Below are experts of layer 7 (counted from 0) of a mixture-of-experts language model. Rows are named router (the router's row for the expert), up (a neuron's input weights, with its number), down (a neuron's output weights, with its number) and show model dimensions 0-95. Each number is 500 + 25 x the weight over its row's rms, rounded and kept within 0 to 999. Numbers have three digits each.
After each expert's rows: "comes before" lists some tokens at least twice as common just after its tokens as in all text; "comes after" lists some tokens at least twice as common just before its tokens as in all text. This comes from a sample of Wikipedia text that the model never trained on. Tokens count by the router's weight.

# expert 9
router:514498517460501490508505522482499443502492511495505565463516519540521486523510494481460523483499491475526533485516513480505483500457473479534512550479501497477506514494517497438486481510533490524486499521465492523493509474491423493530538545480514505457501521489478493529470527533540526492
up0:478499485520499513485495496486487486495514513530507494478528463509446517485523492449494473512477455489531551510542541572515506550434483473527488486514505515510494496512497530472466503470526500489452471522503467502521480490478474501539480476513498466469504545516533498511482530487481494497
down0:526464528541482538476509507503509489507536477510481498485516463476469494498464548544479479525478504479515507538481522566449490485529485504531498525509469506530523499475480489506450530506480502527494489461507480511515484490511505528536470524512530501448554530521494469470482470495497476488
up1:520471533512476496491494526490495481501513499494510510487512572496564476547492492483496502507519507511536453442478534491524549535477483499496494508550496515483486499512513504491548501452483456521497492488462477512503511519497470471509534531501541534489495504532446520492475496482523537506
down1:545523489519503458506533480507502517494471490549510525479512501473500529507488476473475504462505545489515549520533467468483498493472488501516488498481488524488525498434459505496507499484475542521514490557544498502490500507488521547442502506529475460506500477476469510510553464527510509490
up2:493513505489509518508478473499492489479475537501517476494533514493499484478511498490477482497485510470449529497492529541478457442505477552511506575502506447500471510524531480514493484532502529452506507549493496514506547476538518486499495499534484499431503487481478499532484524462480518496
down2:478508479497474468533487504517493541474505519505531535506494508498448491507498465500497542432543493525504462540479481488523503484502517524526498457410513503476491487514507536499510518522510471539522503483505520500489551509542509537505489479499503519465466481484483472510477542501475493506
up3:495483482496483510529493495573526510453466500515480511443503525481509509492478447503507471530527472487529489465516517490557487508478521501480508520522479449532499521534495466501504489474500503490533517491445512523493541549466483477517509519483522518534511484529486522466461495484511489475
down3:526542525477528481508518481489492491512525505523513490535516500516530510535480484469519523492480472488463500481559516438466538562512495516482472520546501499535502517492498464478543477471466495511493550478481490504503552477496495499454504483522521509515499488504475495471484466492454463488
up4:508492507477510513461476482496488477510476497514478491491526494512543483508517509479491523487483476489484475489519493518416483488544503514476469466498504541517516505504479518449489493489534460531490483507510493536468494505511538536465539521493509501471492523451491556528512526536563493454
down4:508513468487516533462529480501453494520473493449495440512490526515489527516546481507551498534512480476486520490497443503480505516512550472483502491512508445490520464514486519484523527487531505497483505472477506506490556499501448494487530522480488525516470509491521540489487551519505485470
up5:504487510470468483518487491461509501506483553482492522497516533503503475546516514482493517469442495449502481495502513476527503543490501540507519443472509480510424526476499524510515534490523482548501480560510494497502518467478493472491499485493545520493454505495474540535505484508489480510
down5:502568484527472547480528519462512501530527513502510493512518512517514477459503493505492515539529467505456559515536494490544509478489495478539506496478468509449514471486514486472482513483428496488505519501530503460480477501508498484518533518521429496515520512515478489487475480496494491518
up6:501484511482476474507508493500514528460510487514486501504527506506495561445505504506502505507489482498473481533565507467495544502495507486530499505523440500517497445476476511477527457506551503522476525493484482480486552531507538490546504486537497474516460492538508485506534529464464513517
down6:546497495503499495501508488539509489469515531496486501518517514528520498445484511487470448461490528521476536491509521504543494495492484504481502511505496460503550476436508521479519469427519476500493519480544492506488497477491559512479514487483509476505489512551509510524511529480518553459
comes before: "\n", "|", "-", "==", " a", "The"
comes after: "\n", ".", " |", ")", "==", " ="

# expert 14
router:458478560474462495478500536513536495452492513495503518470549523461541504541519525484495506504493535489490483511501507520520494504440510519519457503512517481536475458474492518518531507524509514534460480501475515479476524485512456536514476479490509489503533503467469521475499540519524473470
up46:455485482512513490523494488489529552490492512514506485518519528504509471525494486523473478485497538499461489475488542486529509517471498492505453465514589485555505482467502474524523501518492480546490522512494494465550441509517497517539464502509489475538520496465501519516497507489470519486
down46:503496531528461515504493523518459525579457528485448493475490498481490500516495521508524491513470486531515509470489491523482473478550540495518515503477519479484526473533505516497496477494501515483481497514478526509539542461495465451525449482528454522468491479460473518504497500505530488522
up47:503511569504493529459489513547537456452495467496508530509514517513521503461468506483480509483495494490510549500500450501448520491495466517493507488500517463476510456500537482496481483498478489526464480504513528482490507475533500503530547506487480539490461516483488484511540502559482534491
down47:505476445488497485484533505502451512497477511538494508497486468505526483493509556505508490497476505516533495511561505496490471497568500475474507522521479533509518496469507506481493503552509479476473500506550488496536490500497512544460491519509554490525477476535454455505485482493508546463
up48:510523497503454498520475499486504485449475506457482516522550505538504467489515519504501546491518483490507458541495495496483532487489485519482505520509518492505468490466499532534545503471537487536501502490462507462524559506487504521486512461514526472547544482502476452515523553465483516506
down48:510502546511529493513503519498507507493488504502494571471453519476489476513546504477493497520518515488526508482431504524505480498514492527468486488499504459520514499526519517486494494508497463494474487538543487512544501487476521484474542476441508459437510501515499541494457496523541465489
up49:520483536508484524506520530504478480480475514521482473519546518531490422537489520475483529552507498509474480496518489514524536497493471501497551504500498486483459447483499523471555482467509478506476495509500442520512487472506505519482483498514532488464501504519456499497501552465498529480
down49:484499468523490495516488486482457486443495548552477518503479532526496534495495513514488485500514540481530476479481498528457504488427525508505456520545511532529518503493511562472498461525488518525478497472531499516522469534494514454531512499501478518481483463505510482470522478490497499502
up50:446508524510511520497481481523529551496547466475486521485507453499537495499510474495486500452498490455466513498485532545530507505461499480497485510508542474529524498507476500500504499517521539548510534494472500529475525498463497514508535481490461530515544535517491509494507472498490505426
down50:459505515506510496503475504519529546478492493497520486550516456483489514485514525494487467526532506506515480514473480484499477505495462487519515513528534505505460497549538517505513555502475515460492494463534462512507535549451515461478547431511526476501496475491512477480497498479522478524
up51:468501510487528504500508500475491533455516490468470511503501499497522500455479468492482525485543538475471530479511552509490523512438505542491496516498496531461491470524503520475475497505541498475446461512477487521566523506500537507474495491454529501518524522525478506485498476505511505442
down51:498532512525476524538499511536502528495520495422489453493524491499490491450515495531491528488474502471495536499515519483498454542543539481556524519494512535487507512471482493482471526506491480513496502527550484499494505480516426494506504487478486484505480499503490507458503462527502546481
up52:543511516486493510482505525516526528502485494514526520467485511458461513507466446526509520504542532506475468495497487475522468496464485514497501485457477491545504460485488530519528507469491526505470487505461522524517541474488499517549465509475561533528524550499503510458500533475490478497
down52:475529472480464504505554479481483535500501565463519499446467502508510527546494511467483510509441477471514489503453497494492484532519487520485444501520474515502474493478530503519493499518527495508503544511480529486507530549478510531481507510532526464486506507467486489446520499520519487511
comes before: " ", " of", ":", " S", " \"", " N"
comes after: "\n", ")", " the", "|", " The", "The"

# expert 4
router:448501566414512511511502522490509481489504490509499492470493493486480507499503502484418513474508452489493516494493481499518516503446502492530456507496497496504464521471518517504496506502503497534493498515452490505501563472537505483482500523515484503534513517521503503530515530524491559460
up0:491512539459506535489496547502500504513519496494488478474516509507527523490522481443486508484467489515493483480489508462513545469487537444491541459467469505492472522502515490496509492481499474546533454503512529516437553472543472520507468499534477487483518487522468493504511531473493521506
down0:468524484484495515507529518516527547537498546477490430510490533484478535477471474512489450494456494506506499465446494519504503527510457469469536516505499506496496495559469484523480525497484521508512518494489459512504508527571493500510491467494489490531501477535537489505498507478521495467
up1:527513509470535500525476459485548513480502485541491514512501450482589505530446488524469508511499482525495528469517481516518474520507509544441475499483462487465544503523506485518500468518487493542482525504495505478492520478503509500537512510510461546481487512491473503491485520488518491471
down1:517493489464454504479473501435555493489493545483487532497472526507508530532487489544512473496522522504527508508505481474530492531518521546473521501492499537491486521471529455453529491478548524482500498470490528457502491497480492486544516492493466501513519519509462512474481483555471489498
up2:487488535500491507482498542511545502488550541514529493483552496506502542534504490458499478528517480502487452493538519471516494519450515483593493528492472497545501524525484477474504501485526484514508530532484489490504502522518519510499455477491488527535491496503513496444488472486498508525
down2:490520511503515481532535482473533470528516505528480476469501476496463512533518488493546480477463514541522464501517476468494498566478460464536486523493446531472499529500485459530527493532530534510488537512476486524510487472511549487496500504460506476522484507517493526459492515508518484480
up3:506480510499505526488503531489469467483539511473504479498489490523463489490494498503509481456440516496505548566490500542514520488513490495572510481485491514537460523509514491480473536493501487512455472518538477462519501516512518461493445489513494493489495547511450536482499516515493540515
down3:514561521483492523522476490517524548494470478517489501480519555497467504481499540505490447500492491526485520446442490511510528478475493532480507511537499493494510459513492496523497508508484506499501484441448478541511478526509497480469509563499526489501454488545533497499511505482520512482
up4:513503509498479516518449503505497443448517483496484502500472509523521455492503510496467545519543494543496486437524498515446488470475499513473525546477462543470489505478479496482519484504493511500520511498526534512527461475502476490495483542521465441505499511502509518497463541524509519494
down4:505501483453490517544530464524522505510489471462521479491540516529473517495534488516505491467510519516483474466483479514499472532550494462507493517449485506522483450502484512535489557510481536485529499499499523506490521497510525518549512483453476493501464532433472484522516518483503472507
up5:492517497508487527502477512507470445482515513484518490483534564454473473491525446550490500532482528472498489542488499489535480520467517446509507468500504506528460514522527473484471511509506493479504431477502513475541523460528521549482501515500481502492502508528541479488515492512492492504
down5:497537516503532512524512514496529502485469453470525445499525487491479522487451522484507476507507492577500531498456490474436529499515503502481536535498486519480505464506475547501537519504492539512512527501470475492475498482493495446517498509558476497496480476544518482479487511484506506488
up6:492502537536519544538477523480484462494508496502528498423548497499480521439500517536490516470479498498519539515488461508497542534470433498506478451499505473488475484525485498505501492510500525492484518468522504519531507481507491485518489530494454499510466504512528490480500541544511510481
down6:542462473570531483524467519486501484485504454491524494503527499531493486483503497517521513486514511534485514512431500487491496475492540519516544509527506498500488526505504490527513476460510525471496528450505539471540479496457510496501516496528470526486439512496503459450496515490518474525
comes before: "0", "9", " |", "8", "7", "5"
comes after: " ", "1", "2", "0", "9", "–"

# expert 1
router:479483514427504497493498541477496496514467477524517501448500489526491466492479492535479516468526475549498503496518535463505454514499500514525453521489489514518453487466503513518530505528541514526473516508471474478510494457516490480542532471515501504500542538468470516528515494546501514478
up0:508448533515523511486511516507479528526481530526453536471516470483453493502495526503486505497490497483505489440512514491526472492540470530515491479539563469475464524451521500522477533515503479510518480507471527498447510482495514481478513505467521521503491518535536504542470487455482494504
down0:462513489516486494526488485511532527481510467502492503446489519489514469499523530484480490508495549435512515561488509505487461540483487508563519484491441491491511479513452501438537528470477538491525515514517495505506498492516516541520494532501463479509492540502503473479491476504475487506
up1:484471529480526508492523449435524499465461496503549534556484481531463451492492472517517546501465459527489483485512524463523487520516472522506499480480473469479526464495499498470540518492489479528524490507527461513516475529514491531513512478478528518494507516486487471520494510532481516515
down1:481485495458515465541492472489480543490504529487494526466520501469506493500522503493492503541491487534514471429504473521510499557523495532497516505507463481475463496528519518514505472482488481483542480491531498442489509522534504534524523472459529513503534467440539511492502497513505467490
up2:480509513456509488521481519483542496496500481524530509465439465521486502474499521519497539477515472488506495519471555489453534536483485462476471481502524501528534516496496513519548457506495474473458521494523491500505496463514494462520487508480576509537534482472503479496479498525496520486
down2:531528493535547510542537528468470513550486520515552488488520479494479522499517498509532426472464492473505502526440507539502503512494513512504487507508514516500493513481507534522436508472490514487479519510490530503465467532482460459512500466503491516511502513492480486481510488478515457468
up3:482471523466500445475505496504486458475484509513470506514486491564524456531549508531509500470466489498463494474534509529531483457507515528498473487491517505523481525474509499528545507516513506505519489483513473464534501476530490506522512531494538504553487465462463485540532472515488525489
down3:554539438506497494502495505525488482523545532512467513548490478505502515531519490524534510467486523505522482499493508513535499491563505500507486495460518498492505487410504495490485509501479509446516534494482448527512462515483450486487494510506490545495526473505493479499508484506478470482
up4:564530503519517529553441518481479493490465488491509474482507497514481482512526484471508494489490470514502495557498538494512517516516490453517514517529494463494466484493514535496518461497509484490546501519485472459488496471538502493506516460553524491486551462481482521544465531507487511503
down4:485488519503530523466525499508508482498512537487515523523479514483508499486533542499483467510486512524478535475484492498431499470519508508521476528513533506505487482527502508554501496502519439497496475519495470524512487529459476474444452511428510524529466502517532497486526495478546465509
up5:465543515502528479498506510515490469509482505495516497565474548537511537474507456488478482470516519450510487517544488456518487497498499523517463522504532518534478469510498471501519521468488513490499539506489480539464509439513463518512549466524506525496499515490505497462508540480538489495
down5:484511493498507499463488502490503526526531497510526484517494511500537507529488528476528490500496531496458484555465482469476506516522518489470543463489479462522476562477486516545448503535530452487500488461496508475508517496515510470531498539483510493494520534484518456495505452526439501511
up6:522519490468490505477459508508525495529511503538485503504495514486523507503482462535487532454527497540519476477487486489571486500498546522511469538536489521519499477480489511519534450478522521486479463500482521490472486421483483535494532440474499486496498511509470507510477468508485466507
down6:505494482527508559520493557517462475522545490464496484478537484521457468496494499504512479516521524473523482530505489490463521502520492500502540471466476501474469515515471459494532513466497494518552498480479494495513502497517469490482464533554496497443493517503486481540540534467483491521
comes before: " |", " ", ")", ",", ".", "–"
comes after: "0", "9", "2", "1", "8", "5"

# expert 0
router:473477551478495529477472502516517486511477492475503525491495482527488466478485489522453544492485453496465501519511541493524502509502509513532483517476532474490486423490486462472542519493511515560463525478461469519509520495520512473543534513507458502493518522490492525522528527528523511490
up0:472459522479508502463497484495512504524528489486480499513534501491488527450459457493498519539519489515490486492497503550511545432492498515522485521492525495478487454525474495457532514445517482521456496471502538500490572474513501473510484501518479501516514521525519528500516463515518535481
down0:489507475508477485497514491498467541515499472511522502499532534460482544509504516519511489485500499474502494455499485517544523434491524489493502534497470479511484467512476492500492539521421482447520556459488523477479494518537502530503511493540496541534471519503468490494488470542495503506
up1:495466514490500483479501481515503476490514514500521537504489487503460497502501510491497518461500491476461542540519503508503525494524512491485474461522514474520541429516519503471460523516491524527462486505517484411519501483537519506488496524528516507508496536444477542519503511533510556471
down1:522537484504478497511497496515440491507519535480504496496508495499527537501503472520509524490517453514499483503521493534498539470544463538445472454514496508481510492485534458501457494454499511495472456501540534498514540505511515457477503532521504512500455467501549522529508459494512508470
up2:468483514509503477474485517534528503510499513481502539512471524533486509476494536544468542481459458524497486458556502497500489522474509524514483524525469505480480468432469469441549497525490545499486492489510526517491483514507510479535531527518497504495470510466474486500496480521541523513
down2:493505483555490508506508485530514479496505487513493525502494466461472507509512530537489467497510520510488526491501501498487527465528521471489521534511505477495494548497520479488508545448478504499440460467546535459542499464574495522477462481522531486501496500520498457516472492527500468491
up3:489491521526489481529449497491523526521513486482491496480469542466496499484495503473469506473523451533477518532526490500512469475487521528507480524558495506518540490473473489508486465519506486527447517525473488508532478516520445471543517510467490507517551528477498533492524462550510492508
down3:497441522503493496523511495516477500524517492490496501502483473490518504477499508543489478459504461482512539497467515513490557473489536511455526481476473462491492475525506493532554477558478532511511484540530498510497530466491502482449496457510485499494458471493532485532479536511505508552
up4:509493526484464490507526543509481451524461510526516506531497466540527514500495481512471551503537500457485558506511523504471480435475493481496517514484551484511474501464494502510497469486473503521493536505523497534498499523518528492494525540479469495471530526496509463493501463528444506478
down4:492500475546494483518492487514448526510495537480521516472479507537496540466470521498515507502478474485512468503527485500513490524496520463497481514467483515544491457534495519531501547517508549461509510501508490540469483447527532494454501489495516529492463470510484477509553469460529464498
up5:461496530515461488491496489516490471526512526489481497468507481482484480474513493551498532447475449500514514497493521456470524466484463467536496498470537498478482482491468470500485525522511492512519514532463504567489502517520540498491514477515484514520504464496503541556538491510533547494
down5:465505490526526497488534499490464566494519510477480444510524416505492468497479489477513489483550466508484486503514492484516504534460504502505534460464500512493479496539520490487505485520556519500490531515518480497521508503465515484516501517533495515478478491524549513460479478473516467537
up6:515507485490513510492533501530491509481521480526498488506542487508532559527483455492495506502485488497474471463477497549481474536485522503571489521518438480526472493480504511467509495469500483494458495525492477523477504517460504516489509424460515535489535494490483532480511490511477539509
down6:520480473515544508507512533511494512495519532486500492507514479478497493486523461534550470480527449489504529486500541531511481534426458503537499571481496482502476507486492502502503476457476496510506478495512476506468530477490489521495465470509443530543513471499536511477482503480527495522
comes before: " |", ",", "–", ")", "9", ";"
comes after: "1", "0", "2", "9", "|", "8"

# expert 17
router:454515515432479500484472498484508469471494540540505480493485494493489492517512498485442512491536502499532529515499480493495495463501496519557445536502478481531480475481525506508502509475501520549497483508498493493498548430532516487496520471484502518502524559489478506513500538511508552508
up0:476514502472531499485485433506545516478551495467478494513455535521502473505468494504501472468456472464498459518509507506481498471512495507497465552526472453506481501494505501509500497521545495505500522498490497525444524483487471518551489474502522518514520516497498561517510457494540474502
down0:478524473524536451561513492492507449484513491498535524499457470522529495465463522511482472513491522526488527513504511505498494517503545502499499494457454509498552504517490534499505475499493519502526515489518498469539530477487506540487456465511487479488488553539504485453491520549528492512
up1:496487507475455509496499532535547519509517513475585469504521488490511518494483522450477518500513487504459483494506494467537500434495492467520468509478476533537481516469515502543497495477498528485486470457485484509455517468513509498501549508491504513498492501493469550507482529492546494505
down1:484546495469509537521534458487489502515512498530511503450486545521487543481496456475481497497466490483504498524493462535480516517509487498499504433500525473492501453533432520520515529505509489488462480510522518486534537512550523477479509478481501483472485525504487492534482530539483508479
up2:473494512485489494507462528482518539478512515479481542508524512536503537493493528462480517459474471432517476505489523515494479498480448533525470483538493514512500492506512531484525527492502457522502518473520461460524497507533549465490475554483526462504488512504449492471482518522487496515
down2:469522514504503478485462497500515516532525511526462536508507496486508545492468508513496514510523488500483482543439514420464535537475512491534507499531490469513523525490475503488488484504539469498466531448480455536520514516511510520528485469488496495482514514509482488531480473543477468529
up3:498482502458487496501487539481479480447526513487537480487481478553494530515484502498469497501544507543531505473524520494461496500511459510509506505475479456457487419509521470537479484523518468487490472521510532487519529500542529517493455487504487496508494516504450495496541525518533510501
down3:509510486504505498487531502487503493526483484496507491584455539488504470488515509544533516460523521508475483478444519505534472499550522499475474499501499492502497476534475481496514524512514517491508508507546460511533490522501493540491517453519491478474526506539518485464453521512468439492
up4:510535491478490470529513493492466495472503501494428480485480483525479478448541498513464511560528505472515520515494508512511542456515506498514504473481544535509531483531507505510523528474518537523503454495517482483496520506523485473508508510494477526542532500455445521516504500537494498456
down4:486482471553467501512463498526533521532494485504522514539481538516526473547499504492508476496512501496513511531476507514502498476504534462515482549520524456490495462480463527462453524503504445525506492481519518523500545511500513487447474468484506513457514512486515466517475548481509473523
up5:517487492471511506493475562499533508469502510519503497506545526499551479498520506510496544525469522502511500477488498504495485442445517515480494521460526525520472512506511492460489464519504534521464516498472510458493507463470485458472510550512513508489474572509517485516527528496503543485
down5:475554452478518461528539541515484514498495483477492443488491499523514538525490495494515516519491522534525466488507511461454513541487548496495485508473457517498464507442517521508525472522484482502537525455554498508462502518512503481480500459479479487512512489507517497461516511492531504512
up6:491488475513492516492480514521535558513515518479507509526489513473470514474496512554496508510457483481461508538471515490534524474510478466530479564491500508550477476456494486487513503476493472507502504525479463480464472495479476505539498533553493465486539480456519518512495507482477546514
down6:511539503511481516478515500504504518424509532514473513482542488494490477508483434476459517531501571520517482517471513493508519511466500503509486463531518474449541512553492496508514481514510518460498512493514489470502484501454511488455502499460547534493511505509486517507488526518537494495
comes before: "1", "2", "0", "9", "3", "4"
comes after: " ", " |", "0", "9", ":", "–"

# expert 10
router:499475511480490523513496519510499450433504511522506484483538533517483518530483468519481530502529466557525475540510520460506516503480507493492505510492467480509511465486482471468501487484498456526506491523457499475498535470496507531553530472475490501527501494447464534522523518515507549468
up0:462505521494534476480487541511561508488501534508576495499492526527479452493495487519506513502514513487500490475494495512501531495481482487497490517512441529537499469482527488484464505478455491500508471535510449491467550521496509540551473527488510468492496503529455492531521500465475495497
down0:441505467519463500500510489462525495508517498495473524507475517513499508530501486499505502504486508560496500489508554488464477501477512480538510522459514515529460524525474517528514535514508499523512512525503481490506541520475493494449491491488471462541528543466506471505469473564481523445
up1:485470505493559475457516514480508521481473496503521519493512531500481508505482487503524516510501471479493492520464492495581462507477539510494495555527495516528509468501479513458505529479502498497515514475491487466497511519486512449529565543476506495536547480471479521490520490553526510505
down1:526526443500519483500506540479542512481518517456499456555515447470476499513468516501473504526512498477517467553549513527518463511527522494543519528494535537481477471500477463492493483496453482497494480486478513504497504452496496515498503515516514518484482486468475512543491513468487500536
up2:533484535496497479534458517503534474552496488525480500468493495493483532526509493519485521527469526548510517491498511458509515517472474546515500484466469528514492455495511523508490495482521525490523488468489532517536497444486482536496518478518451459512463502475496487488513487550526449537
down2:462482480529516487517497492459482559475480494507494530488498485504524510522527501458492492485509474452548539485551471540505511473529549479485482533537500511515471514458491466504462497479511567523500504487490482513542476479484509455505495494507526511480481521502524490484498520453514538507
up3:478492513489469504532518530469521506531506516490502532518472520516476535471518497507508549491484470514492458471500486443510495516503501474507520501535494535511503542517488572454504502476491505495478510497458473563447558505505503493502483481472505480541495483472529512483482479511536482466
down3:480460480516491536497521486479485520504548518478470510485481492534506478510460491488566473505522506480497505486494497531492493498472524477502484497515477474562483441491509512516502463502468440546514535557494500494506523504535497433529518493513493485505458524508511475541525516500514506494
up4:469521484505530499532477492509560451476495462493491526490511518497514471540502496529471511476528497489504528504487504537523520488519487471488460547525497518528486484492529483472487471538481453476509517507449534529447478490524493498475514485498471533509518519508494519499461461534518550541
down4:532479505536523506481467462518545502537531505505495479494509451520493518517496474513487471500504551513501481497466538468480497487501499518436495514484538519491491508511508558543428495489514464556506479537461503510504479499490508485507512482526478488518503543521486442504496511509510488473
up5:497464511511548502457469502504537484508549506515554482457550492505502482480473460487486517523475478492470498512518470501511461516452495527493555491509502491525547496522494466487535560476479488501499482515468504557515502508447496508520470510504499518483486516457497505500487526485492466487
down5:496509479525491555476524447487479498539510522506497463489486518552527498517533527414533471530521518510536534481509458501479464485481464482503491469517493500480538525510503487568468493492454512499502497482484498542496510512482486503500492520472498520487468504518483482480515489495534481520
up6:545507486462523514527510490513482458449501522508441492507498520477518519506491497538520488523500503501542474466533499491525477470458500469493507534495515482495503488467472506458542506486502486514522490490523546509493551472514536477537486468504547448461524519481482529523492464486533511503
down6:497452502479475511501512524517496482491516471512552452529485514491508487530471515499529472473532462492513517552560504494483485465503531462519503507533474524493476481489466499512510534521493462484489505490457501548502496483485517500552523539492540472516464493505510517497501466487565499475
comes before: " the", " ", " a", " first", " United", " same"
comes after: " of", " in", ".", " on", " to", " at"

# expert 21
router:477502550452493494469511544517511513487480526489477554490517525495508529540525488528452538544495513504524478459524502529493493477470487476494472489498496503509454494478529476497486504501475489535465471486504526448491520518532457521526451504530495484498529496463462532482522509502510534475
up0:511467516510525481468487485502489503442470491514518481477504533468465519490466432492495506511497528525534502523523518512520451534488497523531535555481516463525472516524513491469513470485498501510540499520496508437491497499497444473523445548514542500484511512491528492501504504501503491503
down0:510490494510477521470476531481521486515463484482483489521487472533523473459512505465473539476470502472534546505494469528483499536517498510471480497509490473494505523541486523514507487484480491490528560489570489501506473500518480541463551543469526531492480484553507479534484480483511513483
up1:522548499488522469496496483515544471461521485507512494491528466498482560467491489543448544528483489483475477468511494472513448488478504497498491496462472477484520502505520536492488476528470489523484531497483487490527510516534481480544487519519532504459511489480511505546510453532536535478
down1:562499448517492500490466473500522510495505471499486473504525508458509495465511510509526530493540544480478494490540500499501483478492508507500514505492484481438505493496457546480453500492472495471553435523522514475472465501524552500512498519522506474495536552498510522506502484517539512513
up2:495535527494530499501492492531471493506488489521473581480532506487521499470515497514478476505541474505501499500501492533472472448502538547489492476528506492496479499483527473463495496489503514521512458481455490508491505533522460461489522479553465541467479493533529531486530493515483548474
down2:513548486539472496533497518501524510467495514502480485462480503482520510464491483456541510489498496486490494508524502509491477545494551512423478478500532489547543480514525516530515456507491478496507479447487500454533521552468519481519488481507506502525501470520522490459513477464519514506
up3:475508548442516494480476509485475523489522516487478517489485544523565504509481525492496512493494524466495550529511536509520473532516467433485505491479487503545512470522509535511511526468470521518504508502511510500481470466491527541516508475488474489505503461484504496506539492462502564475
down3:506517516438516540507480511460480519485489456549498491492496499483502485486538502512493495476503493513539502467553547488509493513521513480515482478496520517475532511506521494479522470556539492519479559509549482491502531483525472506461466425482527480519496516472473487501511501498486472491
up4:527487535506492443494504523511529534486491495473482521505497484502490506524504424470481497504505530520534450503498454505494510478516510469515497495507561510480490529479537473460561476481461438539515482492494503485476493494502482479514530549513494540518483502492511517525488474494494488460
down4:481513539492521471498542444523497497495468486511480511493487497530502525498491514514537505472471478472507492524527519512465505486526495485538502489480513533521491494493422505494528490509487505475499527462521471490535492511525516518410464506484474531500485514549532536552481500508474502512
up5:420530534510524548460503475478536499490498486490478499486490486490482516487485451478501551519535519447533527500550542466513493488529495518517502474506512460509476520547508468462521538466497460516503496476470500469497497529487506510508487490519526464512505484512491490522495483529520499521
down5:501512480533500474487491483486481510470462531487499470473511533521469504503475501541514526493492514512506525533473480480480532518516482466495547539453497524495524534468474489443495494502504547476474510508503509522515518523485489512556480478507446474515458505545478493484537474473501556527
up6:508502522454479496511513533521448536459487500533487500530528490514521472511473498539455490524473492531503475486527527478471525533528497545500494516486474501525536450489528472498506432514509506498487480498486474507493462495498483507479496496487536503489543521542492568521492509528499477461
down6:518504487486450486556483512463528494508497539504536478545497498500503459546518519527542529501529499482527439537501479474456473522485523518495483475466534477477503517474532480480490502504488507489468466497523513464514500505489475502495538515465492546482489512499496519472565503475480501518
comes before: " ", "|", "\n", "-", " S", " D"
comes after: "\n", ".", " |", ")", ").", " University"

# expert 26
router:488496541463510542511485529502497456515490502487539488487508531482514477509527483517451537502530498496525477511517544508480478526488476459528441535554514441492490491454503496517504495499527491545508491484487508469511495470491503490523483461523485520484492577470486471522479511476496515508
up0:485478497479479504526496539521455534513475551471491477483489449520515462524469510499461476488490488498535508513486502515504494455486522519531467506568485481519483481458491484523499496461494525543502531510504517423495548546475510459495482481497487520510512504536513530487489504495490500506
down0:508522492485489505480516447454526479479530486520496510568469501513473511500514491504479506526533550528474520503489533507528515480491503476479504480495490514450528513499489503497522541508463542463499502432537468499498489516531521508491496501520496503477438514549481438483473504523509505508
up1:501513508478541497504513533529539521495538499520487502458497541510490466490502516551499511513453529541520463468499496549542513479461493486486520503518547486485446528484480472504496502500518499479521479517486518483450514480514473452478445549509533509506469491515483510529472488491513479516
down1:487499532507512542454529478491480493445516545492512557496514544496490500515521462499516506532493487475526507491510514530473500484513465467496553463498513485503513474461470514477489511492466518558521457491546488508523499494506489509540501472503465494475521521488466504467552481459483492510
up2:493508550492519504523522512486513473476477523495520486509500542467512521467521429516483495448499519450468474486465487546484476503527450464519559527511514522514511521514553506472496544504536469485464511487534541503492495478508491494476519465466511506482486508494517505504496506511488493469
down2:460567486522509506487497518449485437518509507511528473489479520466519542480522511478484498502520536506470479482466471498507489530449473520516521441493474507481512500524495546508463501454492483494554514500517521509551512489499507507480493491537522507522454478516492491509517532477504521505
up3:538502529500453488490484521530502480494461481498559481491512504482442460521506423494441540484528502490476503560505497554467487515506510443484512522491467471503520511481474503494474524538501521519523497504522484514472495513512514478497471496503497483495516522503494484551501523509489516480
down3:537568499480521498485494495489504537525493485489535483501473551463530514470474473508489510496520510518510453476531543509494491490566479542469533479524530517473505482510465506518494508519502513473494510468488524490508470468507488486492478457561517506478438496456489494512486518472511504507
up4:492471492520501464466478456504506516501522496522543534551518508483455451508540487483492531496521497498526523537490532503466511475500500474488522524461462494510481470488505512487539451505488505512482503518498483525494507446525470476514468465504546480489528513472505477542491552462470510527
down4:483468518502536446554493478516510501462533482498473516540519486485496516512487547510523487451492522481510538507473548524524465496476482492486536546504484489540490483517547515495500475491503519473458467466488498506510462515489523536508448527486509499475518497536469519510496521478465472518
up5:514489495479537497471524524517536513526492479496481501505487460446510504484509510521454545468543520545502488559531486482494484506508486496465520503512485447473529537464476452519539443461512492492482465499479504474509475502517517506527463474467532516502510511518489501490467490476511498467
down5:514486449491488542489431469546493516495543498511485466495516516453457461555521493511509458494481494479507550491418535535518519497496496509507546501527496494482506508509499527475520507522471516473511508477498491524522498481489524478479510500555476502484513522511497496463491512510509510505
up6:470564495492509509521530490509506507491502524542504483481454532492486491499505510529454493499512526519514464451505533489493453464504472512542468513541483461480496491481542515512499472508500485514519453533465468510524488447479510512472557525497484488493513524504526534543500508471505468499
down6:488448442524475500506502484500481482531534523499470466454521504500508495504499491490555486500495514486516491528502481521523465497484518534555494530524460501521503501532425506507528513512442483489490481504553483473503500506521527474501498477502497497494494524555514475488489554479504538478
comes before: "1", "\n", "2", " |", " The", "3"
comes after: " |", "|", ";", "3", ":", "6"